Experts of a small language model: 256 experts in each of 9 layers, 312M tokens.
Below are experts of layer 4 (counted from 0) of a mixture-of-experts language model. Rows are named router (the router's row for the expert), down (a neuron's output weights, with its number) and show model dimensions 0-159. Each number is 500 + 25 x the weight over its row's rms, rounded and kept within 0 to 999. Numbers have three digits each.
Before each expert's rows: a language model's description of what the expert responds to. This comes from a sample of Wikipedia text that the model never trained on.

# expert 54
Line breaks. Line breaks and paragraph breaks, especially after headings, infobox fields and table rows, plus indentation spaces.
router:489480475537474493474501478477479468510506556444502526516514514522495470484538519507471487493485476498503544532469517510496504500485523520509469475528513522472428478526478460470502492469466524468468537512492555521504499483495491495544517499497569480489517489460515517506502488510487476511464518502518530500471486524502529487495508525510498513479493512498469480492523523504536462491475508473515465547548521483518489523468546503497448464530487523500465480465545496445500542496492510
down1:470525503502474552545487526517473435505497463442470499510475519499491487518479508514510492531515487506477490462503485498505519519506506493496488481519480558536482526481486488522471483516550510514543522474513469516526486492530438556490523501455494473474523497515479504507532525490493494509489508492497507507472485517483460489519522484492477587497520558478489461483533476494526489476553536451499487479504508526454481507521496519519457491493530494496477523514504519460498485517469495
down2:503491494490502519506516513457523518440489459511509483484543499506502473537550475518498555517464506547526481476511450469453496510464527526528513508533518477538510490503503481513515507484512499455494497489570520490482494472534470502486498458502501512493517488495486488521467523532529472549508514487479514476533538545527480531479493506509452489509493479521524478522525493501467534522448459506484498461468503524488559483487456508471539477482509495522492489502477471526528519507511515
down3:521497485469502497544508557464526536490466509495516493513521533493487488486469479526462529533511529487486541511470507527484489513532483501462466531528490461497465485455508532530491528503527495473557534490504495494476530492525511452537500519527523477519512496458534513490511474520503541493500534508545511477510502481549460508466520473498464485535511494477493525533473506444482500480506526516477497521501495498501524499502511519489442518482493477484518480482517475490496408522464488
down4:487507514501490501515505516525488492498487464483501529496493484489502460504513549541492480499496517503515496533449518515485521516518548493449476482518525490452495500488484489467519524466487530512508496523510522496509481489483506574521524491424488518552537480509478496534518491518491512488546478454575490480517486505493508512504484487457491492479490485517458478478484472501463485594500498523507451535507504462515486512504508485512495484520468529466508465523512499470516499479550525
down5:497458433495462489494493482493471501533495502489544493543518486521472547500472519481520480494498506527504518524482536520482477474493513457494488490509486539478504489494541510545495508505533462530542510496487489516489498525457537472479525541452467512540500485482525482497503494528451467531482477480477533512505489493484506482484567457479492505539512466518523527470521497528542500463489496515470520471502502477484546465476506533518494509548486510498474523482456532526469536503477498
down6:488574511559493547499471497492511516495473473505497499510494529502499476553495521479468513511492470507515493498528535494505532513516470533505530497509494479516444463489452548463482480475510502486455500511499489489513499470534542517522442526503532475490500463509551447435525492481481549552518517495516479474496522500482485514504512509457537498528503519513499489513479496470472504502492500514511488514485462500455517553516504494523505483524516484491523478547519513494476453473497490
down7:483483513512523478509512543465518462490491505494471485527498501521536513506498492511515532496496488524455498524532481495519515443498485518517492508555450495518522515457517520471458497540525518473534528509507484463494522493544480501471476513506470492479497509508492501483488488443537500482508528523477499547500541498517436505477549483492498439525537553506559497494516498525483466521494481504525475496509473511456498478469487468492451516470567505493525492482492519518508466524513492
down8:529499479493500521522501505497482489493486471477509486503540449489476493526493487506490458524508540469488472513487463482452514514522519509481476520506495525522538486489539464510502478508538501490485510492508516521509507503519461483534508480471501517519515462496431520523513523450458506479479531508532488503477513567528440553531532489559472513487467495494509480532492516488507504511503516486477529531503524493515504519486488464543514458536482480478528499466516548426491541504487493
down9:512487450509486478518465482504487496508543492500502462519505483531502548461494505517528501488513511471490490524463480532491493504544462498482473487514503513478561496545540471532484521504485541522510483477503494516501467531488512497487519454520497495529497538482510536520525504453464444471464517498519538523530463453470524483532440524570516524482483505466502501506503516524484489498540534507470482501463519503490493499459457506489551510533499514482483504484498489466492530496480538
down10:487519503499516515477487503493528509444489487424526496489504506485455504475544502495478515525470492491515501507494479492509516485500494483476495505489476515524473530459496513531496511476523457520461583514458475499504463532481503527521506499499528528487482497522506469477476497491564508560510485519535546509503547493438435487508520496506493518475458478483497506491528482492517521477508506466510474547501508561450508513473506487489522487516547503475499514500522512521501508470498538
down11:483494542474509513502485525553535484507455542514513519508508487456441499518504499457502456504489465500480491504523514435513509513488500565505525522511505474502463491507477477464530503534470518525518496475481515453459496477524485470450548482490532485495471493499474498483473538516529489488516498491511502516525459537535526479490494499472543518483517513527509510485496514511518512546484503496546480484473489493481512506541469505528479521476526498522520451499465478519526473542556482
down12:486512513498488526530524513508528536458499535517524456487496481482510500498515506481535506510511491487502462537481451492468467510484511493490518515467507510540518504510507471469511487487470479498508522468519503479462512504527461508485496482434520536494548477466516484526445475480520515446532516493459494494503468547484462491533525483517514531497488471493512495513534476549509513497512479511493523532538489486526568505498517458483512481511487535520493498500497572469453490476462546
down13:544460489502506500503477453536466554530503538492539471521492540472493484485492524507477491500552526464494506475508494476565515475506480471480525495477510500480495495512501506524497486481452465525496494480461514508481437476481514512504536482531502548519518474473504551475494507522484493503457479471499518474511469514501531498526476534485516518522468477510464504490519461507503489503501499466494510529502517546547461520557487472483532498497474494506491524493479548556455524499509491

# expert 62
Articles before places. The word the after prepositions, especially in geographic directions and locations, e.g. to the south, on the Korean peninsula, village, city.
router:485453524454510496520507534516431526523456522492462539527493500485502479525539536508500505489504488486506494526508510493519506499533528497504478516518481472472510514516490490495504474486481486482491517510487522617484479473484536517490523513515490486449512490485444535499489495515478446505502545469498523487498505495500455539461486488459532480484509483505485479468499495484492504493528487502478535514508492496461490503489509466510477493535509461479508546500535572491528492531476519
down0:535534535534487489523468502501513487474464524511484522490515464490519522508490528533488486488479490513464512497501435496506460482525492529504517493477543505492501446492479538528476521493497517495513527487500489510506484455474525479530532491520527532462551477467521531456519506485469471495533546503501486528484525523470478511460461486465474508518496489521471494495480500538494508510495500504518532475450444532444486515533495498544477511509502512465519470488531560547479482534510483
down1:439503518506523489498443535522539503483483479521502512531483510496467477476466488531476496507514480470501495438498514506506510474474541525478477492500447519492485510485454482507517509501512493462491536484485495479486495458521503525496536490452499492494516508517423474525497529499552566517481507475532509495470505512500508487536545515520494545543489493498530493525480531513489531482504478524484517537465501515483518507503487518521440527494501447539515517502533506490485461463534505
down2:510543553485520504516480467516472497502484496494478485529500467483477498516504513520497511507467498490479493536518458512565478511556509494485512498487527454490476472493488511534482520495499514478485496510466485501484468458498493479529517502507541529478515469425472497482492511520529484532555557482511492521504474491496494563526501523478469533525522499508505520501500466473486484485472487497547521490477489513465503538540451518533443516484476514496514448503542535550499503496483481
down3:505494503492455527476512519471487486487501495507537497529509495484513407543531532477501499503496457490493483518518508485547506470507510501485484500506494516487544515517528584478496499494485510486498481477490508503484569510447514478531511474455559503502496481518494472539526488490505500485499485483506456537522496510499485483508506499460491484499487479520443550485491497501529492497507493496470505499516485497501456499508512510498533526543548505514492455532455553462521517480444513
down4:482521541471523526502503448488449504482526534522461498539509527505476496496446516474524525538495483492519531559534483493509503482469499469468518486492504445508484497498530493474515480486510502474489480461507524508518504509500486472476525502509521472482514522468501469544501521523549483498470501496525516489551472477505487578502461562442520491498496523497493500507504504470482499490504527517570517517476514474467510489527492508498473483522504525508536458529452467500478517501492498
down5:486506484514454498493530473520501533492517440489497496494494485498541520505506522494529496496498492511501527437457510558484479497535487479530525539513505538461516492496526450497509528466507514509497559507530515531490524531473521532510487475507489525509486496533480536485500509483492538498485500477489504506490486479509487471536529474465470454496537456478491444510480514503461452488512538457510488456494462554500482478512494475514492449516511546504507531522536461525489519475506506
down6:465541506453521474471516510484496491509550508467475518485474506454492507516498530474516474495515504506509509490539513441533500514514491544541514516505529515469533526482487475487485481480505508472486508488487511459517458524492505454523457505520498489468488545468523462509505510475541457519517540518548529524524488504520536497495555522487461520505494484428510485518488478518476546517473467520512505481473520512501497516447508538500508487465482530499507519511471467489484519469547476
down7:498551515520521528514447530479532528519523471511505494483487533560523529469510494509486522465570486515510511495449533514547481493494491470495500494515470479498490474472506507492519520518551519479486474489503529471473513513548511489466481508510491525518490498489486472476492490448508443531492505499466557520541482524471522521499463498487491498480500486500517536491490502476467518510519500519502459485483471489461504456525469501508438566504501530484514448506507490512508508514472530
down8:505496497529534481535499495460497469486493487503501494511507500476574488508528518464537450484449521532480517441494511524526489468493517505508537534502520512514485502496476511499520502504490532503446498492489515414436474507473500496506519502485511518497454520475502511440493492478474510530559475471498483483485534490507469501510545487519484514467531468543490516454476526509514512521514527483501502505533488523527502472469492494518539501471482559545496494507496498534495493507511479
down9:550513513517481487518513533536492507505497432494515476470506455490515507490514501527480510478470492503488480486455530486470502477532516510491491455497509543460509532470476530507495538486503469511536544509526496518475499454492509511526496464536473504477517460505476528500529472501507470461512521491493489477449514566488515461459514471507492527509494490507539500538523482525514497486528457474500483472490483466484470548494529485521482546551527517514508485474534520535508483530541476
down10:515544514485493524494508508484478538489482461486494511489504485512477510493509475452484498498497469558466470529506531507498460511491482489462486535539489445506486474518516483502540555529490504524496471514477476574523469514518533523478483491523471520477486511517557562545460507476492497476528486512498492480459530447506533543494506549503490482541499474481495494471507521491532477518487537507540498479497495462492512470482506498481559504512533516491496479486488494497487456501527505
down11:550529538480508484519505499552500479460474441454474483538466470481493494506500489510476458497484497479490521522514515491485528457532520530499520541529504494488525480449476470482467492495496530493526514541475495469489514493469465543474485529554509502463475466479492483493508494450511495469493530504502516527513537499458534501488522479491466477533492481516482529502484516525489511523550494509509524480464525540548512513525535492549495477468535518514485493465541468527507508488501507
down12:445443485505492508526561498506460501466502482466514495465488477514509493526488487478495513485501494505482528511542510530473491497494503497523495430507462495472511521524478477537496527513456509529493489520496486507476479522515537474461525456494502491510516501522527528495504555491488501535498490500515481504552498480503488519489506538506514463522509475496494561496493535494482455496517501505473481540530418493506524500477512499494477456465509548515460492538508507488546518539469544

# expert 24
Digits in large numbers. Digit groups after a comma or decimal point in attendance, population and vote figures, such as 13,652 and 43.2.
router:486497533507494504505492492522464500514514522496464543505531502504504492505503556487468537504478531507481542533497490494540527507471473536481524503507480498500476475511502446470535445515535482531527477508461530492477493457518521509552494528469506501486513495480546510501521502495456529478514520516518483478518522502528464469462501494539503438501538505478558493490465513453507479500510518460473492488506452500512549504497515445452467533490480502516489507475507543528478523493477511
down0:509509451521498480503491495529463508488510463482544473488491512520485472468501509538499492503502495496512500494508482515485451486476488496534534508553476529497549505514514503471497501440521489452463533523551489547541461483504500521464513465487530489500444483452502504502495491501496500483451488487460493508507511518557530480533439529498541527471465469506505485521481493476485487529520521497506492493520555512497514524472515533520498516521518499510498479494485479465533515536564510
down1:420522543507520528504466502543477475496501520499497559504483494495558504522470477493529503503497500522494458477474485509503490532496509533526522506535543516493472483536464487444506508497560471496481546512469469492442513485481543510511522521497503506487490542515470517489481530491471530510508504490459516482486509505519474477505558465482510500509524460505479488508508469482555490497492530490484458517491495494516518503538531457487444491468511521474491520498507498464490502477491538
down2:547481476451513487473525485572441544499489478450502500520511482524516457488503459512550522506523504515536485479492508500491470524474490466488506532521443533464525502478523482533520504503503485529514458504521456528477499512534498481509480480505484524499501477489484505501467512555480515557513496538477482461477523518501522501491483502509522508470524525512508510521499486454480468515532442453508477523487564528494477518502477517503495536509500489522513494518510482517468500514495464
down3:533529499484501482525519495499525501500478490487494463466516510508471542452501534509445475506534555477503536514499525493474482443524503497508490521515496472487507487515522530542465502446480484497512503480531508518531514556489506510498483513475491484486510435516525500555490441531518439492499501486529524481528457513495536520492494528491509521497438522498488480508446495471515517480537489510517518513543522487498473474474472520485498515537470491476470520482499471489511510532548495
down4:556527496489482465522510471464485540466510492490485453485503532488456535484533534504486520497477514478500557530512504483491470490498496412449477530497487498516504522475498517523480520495445535518501476503527532525538495513507478497526464491489486484516520457529525470534477448513551494488523516506526480478513498529495563512464464544489520499501457527488520484498505534530495498495496470510520489532516468470499478492467456497481494515510496497470512506485519498519512491507547486
down5:515511471522501501522526462472515474488529486490547517450491531469469497472489499527480499484493543491524546514487485487476456481496482487518494507512469488487524506528482502513476519465501523501468469522541492516560477505484446492503507486490496460537472455488500500507497477506500472502474502507480516469564489521520583551498457520507540502510454463495517468504539525512487512497501476500527478526538508470475515516461465523485521518543477484507477487512497498485521540541533521
down6:506530464507483485497532487475475548518504504505496503479434521511517488523545500514485515501447480452493488494476505496593463517502474501490486481462544505532517447469497477499510479503466550533511498493497495473523520505465469473497503480501486548516488489512502489532484517519536509494518485469510459494513529499460537506475509530491456503507493498494503463489494543497504493471507548532468470548526523496530530521503455518513467534495498551496480480510514502525467510476534481
down7:551500438479475540524493491535489494495501471497532482482504551485502456476473488554471499505495509511498531481545497508497459516499504489541523495517486518533558503494485494443469548456554468494492545528536508514517496485490486502472533469487512479468479499494525494486481462517474495522505480530483503518489488516490539481515451468481495512461498481504481468504476514482515503522508519506505524531484529457493512502479494530499516528519476518514500468489497483449523490510586531
down8:558493535493511484528487501534506530500524543468502493504506505528491524479509551537505477526512467482494489529480513510462513545557492488515462520454488526472523517506528509471511511513554472486475486464504513496527446458526525520476457482490459454478486533528474454466484470493503475485529514540470492538502491514515539490510458498494483539510554492529494472486494471487491515493488520506520495522519489479479459477501468473498493486505487469485520454535548517486516475503488516
down9:478474505514530471484498500496517487505502533504479489510505476529479528528487472487533461519510517516519479532520494500490568487507519500493558549504498479487447529509444538527486470499510501510486491469484506479471471501519529487503500530495490478516492521448478499446525494478499510497524520480528505474500508469535451516511537544499484485521556484489512548512513483538514528495503438495471526474483470540474522497501527525488504486489497494512472512489501518528508480456402499
down10:489497490510541496537480464518487500534546505488486498509518507486536488541520451496501471518452493511498496545497476507537504514492454468526485515488511542526511490490493514495447506506529522514485504473430516487458495482518518506504528520497516514465454543440468479465492496487496479468514536484473495478486505517540476464518504489484511503524485451539512545494500492499500472524523520554493530474473502552520526540500481491532512469483499450535504507494474524508525465500450512
down11:479519485483512490485510490512498531528477471495500460514522510509541501492492499463528500481504498503477525502545520508442496490509496446490548531496458533526543515437527481473513489504532476470463502498516501504494492491451528477527468520510562475486508549513505520531508496510498461510502487490454464524515450501509491510479485518505530563502495462474527495521505496449494496486505533525524501461505521496479548500465491578510483546487504471505516523533514492516496503464474485
down12:550472494521508521520542513454533509477475499492489461513540533515461501491518544516479469507518521467495503476482527467475518444471492455498471497555450522496483521495531549507535507510503506495504447503484535508520459519502474529500470477508482484473486457489499534503456497531500468505486487502528497511533470526478499535495477525486534483495470501526536477495514504515485485504493505491516528469543488522481455487494540545474531518530524432487485499478499468498495480524535497

# expert 35
Semicolon and pipe lists. Pipes, semicolons and digits inside dense sports tables and semicolon result lists, plus odd word pieces in foreign or technical words.
router:508457490486498485479473497448414534561467506509485518517446475483524472536510494487492479536503489496500530518501497482529509493514524503493504521503502459495484511523498502519525477500491518483485507508469508636492492483486546520492521509476499504480497499488417503504482476519478464524532468451496516487516493479523486493474506525481486446490508505513465479498495498494493515500525521486483522480498507465502487497511531492527495483530473472477542488484480506482499482486477518
down1:475498532472468495503478533531485510456535538482512522488484478502477534496532452521490505493562541494522525468520492480503509519539499523482509480507471501510484498537478482466482475458448512495504518495498485502490492547513480523493486488507513519544514516515489542524484502486496530509459477526484535502518537501511545485430472531467519521462519496483493499501519499515518450474498475490498488477455531509530521495472492448452490490546490534479501449462503512500527527515468542
down2:527482478468475497505507569473478518482508559506475502510541469505541500495516516497476480474518460489517541534482484530474518550468467532481498514492443504522491481473484519479534504462497544447507484489487534498481564507508481510461496528493538495543505509552499514531547523495474510541500498470488522467485483451513473507506495488512487474480527549488495489506511495461514479487511464452486496480501480485506477488523559515499497517497469495493488466491476546528495511502487500
down3:501515486498523498529508515506494504495497535511486479484506484509533499481547511503496496488512473537468497522486505532488512488472469561501507590487485558485487506515527461512527505562451504515511503473462519498480476522460468518490461528528534519529504485497491543496497514516475476473495524474493483470504492500542471493460509453517499533455515485516454474475515490507519496515484485465524483497526486542494448493497487500486585514524501493525507492522467481486481515530450489
down4:522528487446507475495538497502487528516493530474444520508516459519542533466506509494536482467503457480480497487505539505493483519483488508498502563515507522492514501498528531509533532476489458498530503466521496504486456465485551483483516518511490529455516487489505491508530490501493475507539541494539515518540433512497466474522492534502465482521464467475469498471486496492517524518490510474531468470577528533510500491489494496497479505475476474501494506516527498490428519515503473
down5:472536458533493513451522496531499504483472475523522521542510474464467529482522500541503508502514529498505500464521489513495488516502511496484494486486481498466478462492513498532498436528498526489459489501463473533511482493512487473546488470493545490497477527531530493494511491518495527482472466485509543491475491533523519499486517527502523491461477499484544504495528508445519450494459490554511539505530453545528550502514473459535553466528480483509515501498539468503502469488487507
down6:497499489492535499520558483497501494527501483465549502516518466487515489497427472482466494495494511500510488426485436455489522506559498481477495489487523499471484479511490522521492521527534487475496471525513541508497469507491479461536500479486547492476467469480506454512541544482496477521473485529509518471521512509480508506513518552493502527515485526483532532493511504499534502494471462450502518467477496498500534537548490472516486491514483522510503491498505508486474557541544517
down7:553501455496455513489484526517509515525496513518541487484497491469471482499464510472487469513546496517494481426485521540529522517498513496504483500472490540496523511455537487498550502481502512516518484523517501528530470486501485463517535482539505509465534492475499501473474520476448457549498526481493496532490473517482507531522484543506479512477523455445511488496452495497512505504518513491494475489534494490471539526515505533526529511454483518465525505506547472519489453459521511
down8:493500515481452540498490492509519501530524479459453509535495545508507470517483480501474498509485474513551470522526498485494523533515469503492495494529531509515509548519522496485518475482526480483481485501516530445501515435494478484505517525476503465485501486457493503490535508517518530531517498482489467480500447543507540508515501506574490509466463457528481472504539501502465489507508469488520474487483509506512489545462493470512517471467500454509515514488528577507503496505553466
down9:479515476519486491544504494522510520512451465499498509511502495537515465514510497507510478504495481511482481497513488495499480510517524478478435469540474535503536518449442493466505493518486510493522493515434511536498510528544482490507485476476530501504508470500550515482522515483487509486477475515514535550492501549522514443508535481485554501499505508468501460464483501442528451525486496468512496527456496507485509555522507483568488510544512472507520500500496516468534478498478510
down10:479521495503525487474512482533476482495489492507506489484491513532530514501483509499465493500440503512554411493506470514497503501442525535560506525517487480474502491509526469500508454505496534519511584503495505508523511512478499511518489518507517521476469539528479523520496507499512499541491524487505519506475492480571434506503451472502472489469539478509484533507539471491498503478504532467506479482504481515494489458496486542495515507501483514485499500525466440500498529517510452
down11:522481503457443493551490491484518472507520523502495511504486470541492517512500502522490442464472501484503472515514503524545498515516519519512506498513499501453494484474494514504507521524526537533514505518495508469531453494514526525501519500525519508430484454498536485449495449476456495468532491484520476518476508502499471537457558487500449505486502480521465535470478482447486535510502507477523473464515523480533515539509506530556508530494506535492519491474516491483515534470500502
down12:504494546483494499472480547489503484512534516543518503500477497485522523481498483544497491477484553490500492501476484501491517503514476529521540548489541481474498498549453488497525505523503487508484482521504500459502449493485497479495494513519525477478491491498504495493508494426466502500510534445523478474483533440549483545466490519515462528502509548514506497517474488495483538496504492465509489448520495476547484472536508545543478500485505522477499534466529467487542451510522519
down13:502519437497511451491516459512485518518536473516481520498533475495461504469490562519527473437506472456484548453471534533496517423487502522483515507479492500478495489483541493484539526489485481499479470509503483540494484532465516487482532559514500504512475515465517482531514523532532527509479526529499492481538470485508522481523477497525495500517504506454483487486495494495515497500532567472516509513521492506461497472522507495480482461485471478536481532521504492491507509534518519

# expert 55
Spatial prepositions, list breaks. Location prepositions like near, from, northwest of, through, around in geographic description, and line breaks ending list items.
router:470480480504531470498530481525493503521513503485509537523523496493512513487548526529463531515502477495502490504513495488506509508525509501489437547509498515452487466471501538484488516507490457533512551504516504513539471468470528502543532501482523493498526518497473536453508489473466505471480540489524520468513480498516482493505494508500521491484507504482516493538462499509503530561470484461488478456522556513503434486477528475476478501519504527542525524504456522445489523497463441
down1:492501526536489512501479527497516468480511511516468530414516530463483508529524472518467510476509508469537528471539457448519506501466511497502502493429473495494489485466517524496520516457498521483473493511528486504518521529482516501477497489490496496553489526524507508524497522483522498548486494524535462498554571501525490541505482502516499506462505536478504498506485453471477462513500504501498489527461519560482487523514500515498456448488495479494475494522532483525492478526498524
down2:467488471490543472512524481506503474506503516489469491511517475526491485450504535502473480527470481496520504526470493549460472504446511520525504493512450508524506500479555482506517516501540518490553493485490458517513446532507488490515539499490504451473504496481551503518450502503493546506536494469476524512498495513502445531498491490461489547485474489481503522495495510490477537506485536524496506499537516513491452505441527492504525525487537476487520514452539489520550535499475475
down3:506546503487491500503485479473466544469517530533505470488538497514504496508474517516534450525516483508481475534503488496481554507525494460494522467506488495453575496492511507515508503510479535531516524512503517550500463497491514538531536491511475528508507487463483496552507556512485506519524515486457488485537480491487503499444496475510458499505460538487467501471499492492479498475508503455463486485482421545495502523485513465525519501492555524501467486525473496495481497487531506
down4:499494530495538527492549478495480498493497470555523491524503491505503509481501501498540495518476519466453498483507519433491476507528507468470472502510485510504522503520501491461484528486493509508507508470483459533498485478486492509432476505467502472461516478467516498483542495532509486528541454474468491475496477510523515439549527496483501533516587505454501486510532509520552518501524546500518499509521486489509504505480481490502511554535499518467511483466489458496502509556494503
down5:504509479436482501530552491523492507505522508507510454515484516550495523477490491508523492498497506469499485534492532511466494493529454532487475486530515535531525526550519495477518490495474496525523498493442462494499496514504529480478459524475470493497534515459506524463492517534503473486512476528511522522473404476504505482528484518483507462531516495525487487502532532538497533532503501481512478498494486446497524467487460507513501560500487546493508505507480476472456539500473490
down6:471538522521504495490440531528553489498494483552445530504479540482460506486557481474514529501517475560489543462525497509492493487505491524517505514500486493460446538481511515500505512437449516491507503481527493509514492502495483485445512517486521501481495518490485450526493514475461466520448478511509511490491477499464496537559503492494504517504462465505531495527491523463500495479451489514508510517466507521510511519514534525497483494495516472504519519538475519550471493483492511
down7:495485553521496485518537521541517492549496541520501484556486465481481464509456535461452485512520502500495542508490478487500507506478483501509542501479494518496483535453481514504475471497478504479468451504484497481488470503461473489508488529481526499525538513494483520512504463519484479483535473452488535518516472464502534507544464551477479502513528522510550481537492479517490512508460512525495483484503511459510482505520474484506479461473498514513509480530513457494557495539499562
down8:505472499502513534508496502502475504530508483456495498496477468483509499518481511556492525461500469456478551511474500466500523506458487493486496517485525476526508474472515515513470497487521491523527531478501503509433510515456516499537497504521539538535499529533497462472510519523520476522478477481501489508544472457507449496489499548480434476507497523519510505439481481500468466552535498529494473549499534492559520538492484508508507481521507491487472513525520481539529467514494490
down9:517491449455468528468484478478517492529476557550525490504510492503508526520491485499506494489577500555520479476488488474506514462456461443506498475474475505511485479531468491461494470526522514470529515508471511485503467531511479480531507530528522482499525491505527495532505484452449468506470528496484508519493511513493502542564518501558490475497506526540519484440479492491510521484496513478529501482486500518492502501525508531517492476501517499543490523511484498495476511445496535
down10:535514463494545450502483500493472517510501502477463481521513462510510514494519530519486520512509485503522496497493474526520513448490488471535540549454479528513494531527530488473516519475465460458505510539522487453530482472514431476478516511466523497521463496464469509520455471514495496534507523502529467520489514462466519480515519501488539496492521473525487461505477532472496520529502478504550513504518492511491502533489485536492498500474466497549528540512505432526532503491491486
down11:493539529523511468478480536446524467508517537524493534531509497456507486522479504492492495494470548462497490498536445504510510491498498485486497466473561472525458490476486478514533530526535537522460476521497491473466533501514472503498488535535498496473475488549507493527468545463527538493524498508495476491512552537526475513506498528530532478503503471500513525521495465451459460492479514491512512535474494551481490484498477497497462470473550472506498484512509491482485499514526517
down12:480532521539499473488488501483504515521514526522469532511470520456467537533521501483513502511471525525511489460543540514529491501495511482550499458483500484470474524518470548514499452492506475474463513552485479497489510470479495507473494501509505521488462491453479452490494499415505508489499470501501500486509534529494491533515514497481547508531485481515533465507476460500524464509505525526526518473484485511507550500501497468478484489480512520524523472483496535557503512455556467
down13:458510496495512514513488500485511504514473523460470477513464532519489483535525547469519496550477551533498469521552513522507493509495501477520502517484489485483520531528517498521502539525501486481509547486486467483474505525503452443479529518501478474489529531446469516509474565479556496532512507505476506529484504487466461494496495459505509486518508521490488482493519492515472488473479502483458492490582521495518509511509473496494471545455451495481471491452503525522520522508487483

# expert 58
The definite article. Lowercase the after prepositions such as in, to, on and at in running prose, plus entire, across and nearby.
router:472492520505516512490530501537482491425461528468500513489533513532478509493483477514479519449522513457518488478502503514514520489517553493519487521482476491500556523539497505478485513499475511495520512514494498496543478503520520493485512500500507492463491468560495498493495498477498499488434551463482475564515528471449485542524471493492510541472479487500534487508520448511514519496524521483553498516500492526457478513500446480510503485512448507491494520488525511484531496517433479
down0:478514524490504528478534498505503508525501495531487456459490511506539493529489490486492487491450491495499529480485512536555471460449508494524486527485532559459504503448449555523542490522496512540463460490506543479495485513521530501513497469492463499500544492441498490514545469474473498513523456514499525478550491497493540491506543482541477524531491513486513521507496501489478524542484463515495522488509490466513505498481499489482499498487513497479492468539459474493478536489538480
down1:477476482498534489497487489505495519528421507499464489487507534519469469520502477483564503518517481488483475517517512520470513492457542486484544483492477491519467475482514537461507497463519505497532474519510484494524506452515501501521502497523496465528486518487477457525565521512508456440522531456509499482524501519456508492460473480488536540490450485515458522542468501513528556507543526458492488524508516537455496500516477499513502513533506502500505514527510517489494490499521514
down2:483458464524501532467491491518494524500507475527503505504482530520467518505497453496561494489514468474514512487485529452551528492489491485498496477469518546494477544482501537499514478517490511487488486518459526541497478515472502517490519490523500506533509506483489497509482517491473490525481496538486504521521549537525472489573465477512473515476521468522516453481462493492498490485473518461502460541555563506454498523479497494483506527480449469500480498547523515464511515542485509
down3:465554502510523515521479537508528474498524493460495495503510538500493547502530477522489489493517484481458476453476502492483495522506524490460503548510537532515489545506532485506548485470512446470506479491515496534454521519495488486498505495465501470496511491517490495507477529520565522510460491476535522518492533478528532458547511506504530524486484469477520519480425474462506500427485487507515494492485490523476504497474527506480499465495510508479518518474522544516493468511508450
down4:505510469500504535533516485488490484469510465483539483536471502530474495513486511450558540518548486484499470475528491424507546514486506496480521478487470485453499499494465483424521505501499505525504512496457480530500487502512513513491541549557524474497507488541520491492503468489475530481539514523527481550499501550462467513488463492466488496510495476459494524524503519541461492539478501508514515482508490481473493480462525467503516499511510466495534495495532514505513491523512524
down5:528510523509481517495517543493503552504512495465422501473541478551492487511512490477484498479543504486526478470516477507462514515488538505489466518493513513490474463487479523451516503502500516478497475545471477525485473498498540484487511505529507506475516469483492574501475535522475508490487497471482509503479566513537538501528440505511481504529489509497497524471524494546497487478460499479509478465452544512461482542533487463505496526525517494535492516516520478525491462505508521
down6:526467456503471523476550515455528516529487509471498495506488493428522505466529436505482495477470471518507511496477518526510502504491494519482460543497478524500525513509511504536509483533512500537470498480501484431515506527490487537510477512451530511515490489518530507498497513516465502519502484501479518466488474475498536472504506499558496493469494504490506535502520513504519507500504462479474538519508544481586478498508526503463553488468521494507522498510461476515477484472548456
down7:526552504490469535547512517484507485525480516525473506540456489475478458515494521516474491509472489451508489465518463513522484531501523511535497535491508545490498452520491499511511517532532536539490525490508452482444524496520525518485509537523498477483552503491458505483506474485451553514563492456532508481500493515454474448473524478502482490543529453482482528491502496458509472513480489494479497484480468534499517483504507504481525481483508503494504551508516499535484487500492505
down8:469496454505499476486460444546492513496467564518525478498499496526471489490492488503499482509536513506500551553439510519497512485473525485490552475455525505501506534518518476478504506515494448460509510530511532539546524518521502506530499476504497499508475527490491500542510489499498422470471507486449505520504492480485470525499505467503499489503463516484498527534469504527484476479525528518477516503449482528490499526494515514503498518567497526489465489458507515498546505518476509
down9:532485472484503546528482515492482494465481483520512483497476503564472546496476515515523539494565517460490510512507489473516509508470520508458498498519495537493489474488504460454457494512499492498555539501520496587481521471509495510503539543532476505499500493528459539493489473518473528491511561468478482518489557550473448481466453499534517504487480499485514504502488485493480501498480518505475480508509503519475514490482489487490496494515477498497479545467535509490526497525461506
down10:418538487514424523504521506504496474532536504512493517518470524465481499466508483471466473504506498513478538522471475512524477487495502470520484558495477519500501492512501504520509469500483479530514521473529527495478539555510446566499506513491499498490480516546510479514520504516493517524514464514511511479527481447515527437502539504518493468466513526468489509494483478459549504470504517481515514526480502476529513506448498537501522484478501526524492537496459504481478494497489485
down11:443472495503514466509515517516493486482452500466490472504484516512522487521503517499526478506485536513503561512530455479530525492480497468534542495489496514489510509492511468489533466494450521453485494502524516502480508515525463459504501501539477481495484549489498536499484507527494483513511561550559485463515472437534469535498479511503542495506508494493497472553479533542465492532486473505517480534496488525523468508471486519482532455513466487509462501494490462470527512509499505
down12:512466522531496526522512477502457498479531524531504498485459499523471539480493516499530531519541475447529489502524512461511503498498494514480511463515485507480496482529438468491529505517499515544496509503460528554554489502481533470479520513555556448495480479511516537506491476489511541490464502465468479481492480558531473496512477477502445500488496509509519497492494515522451461465452507536464478497524486497492519496488527472521522525485525470524490507493513503496521521534488515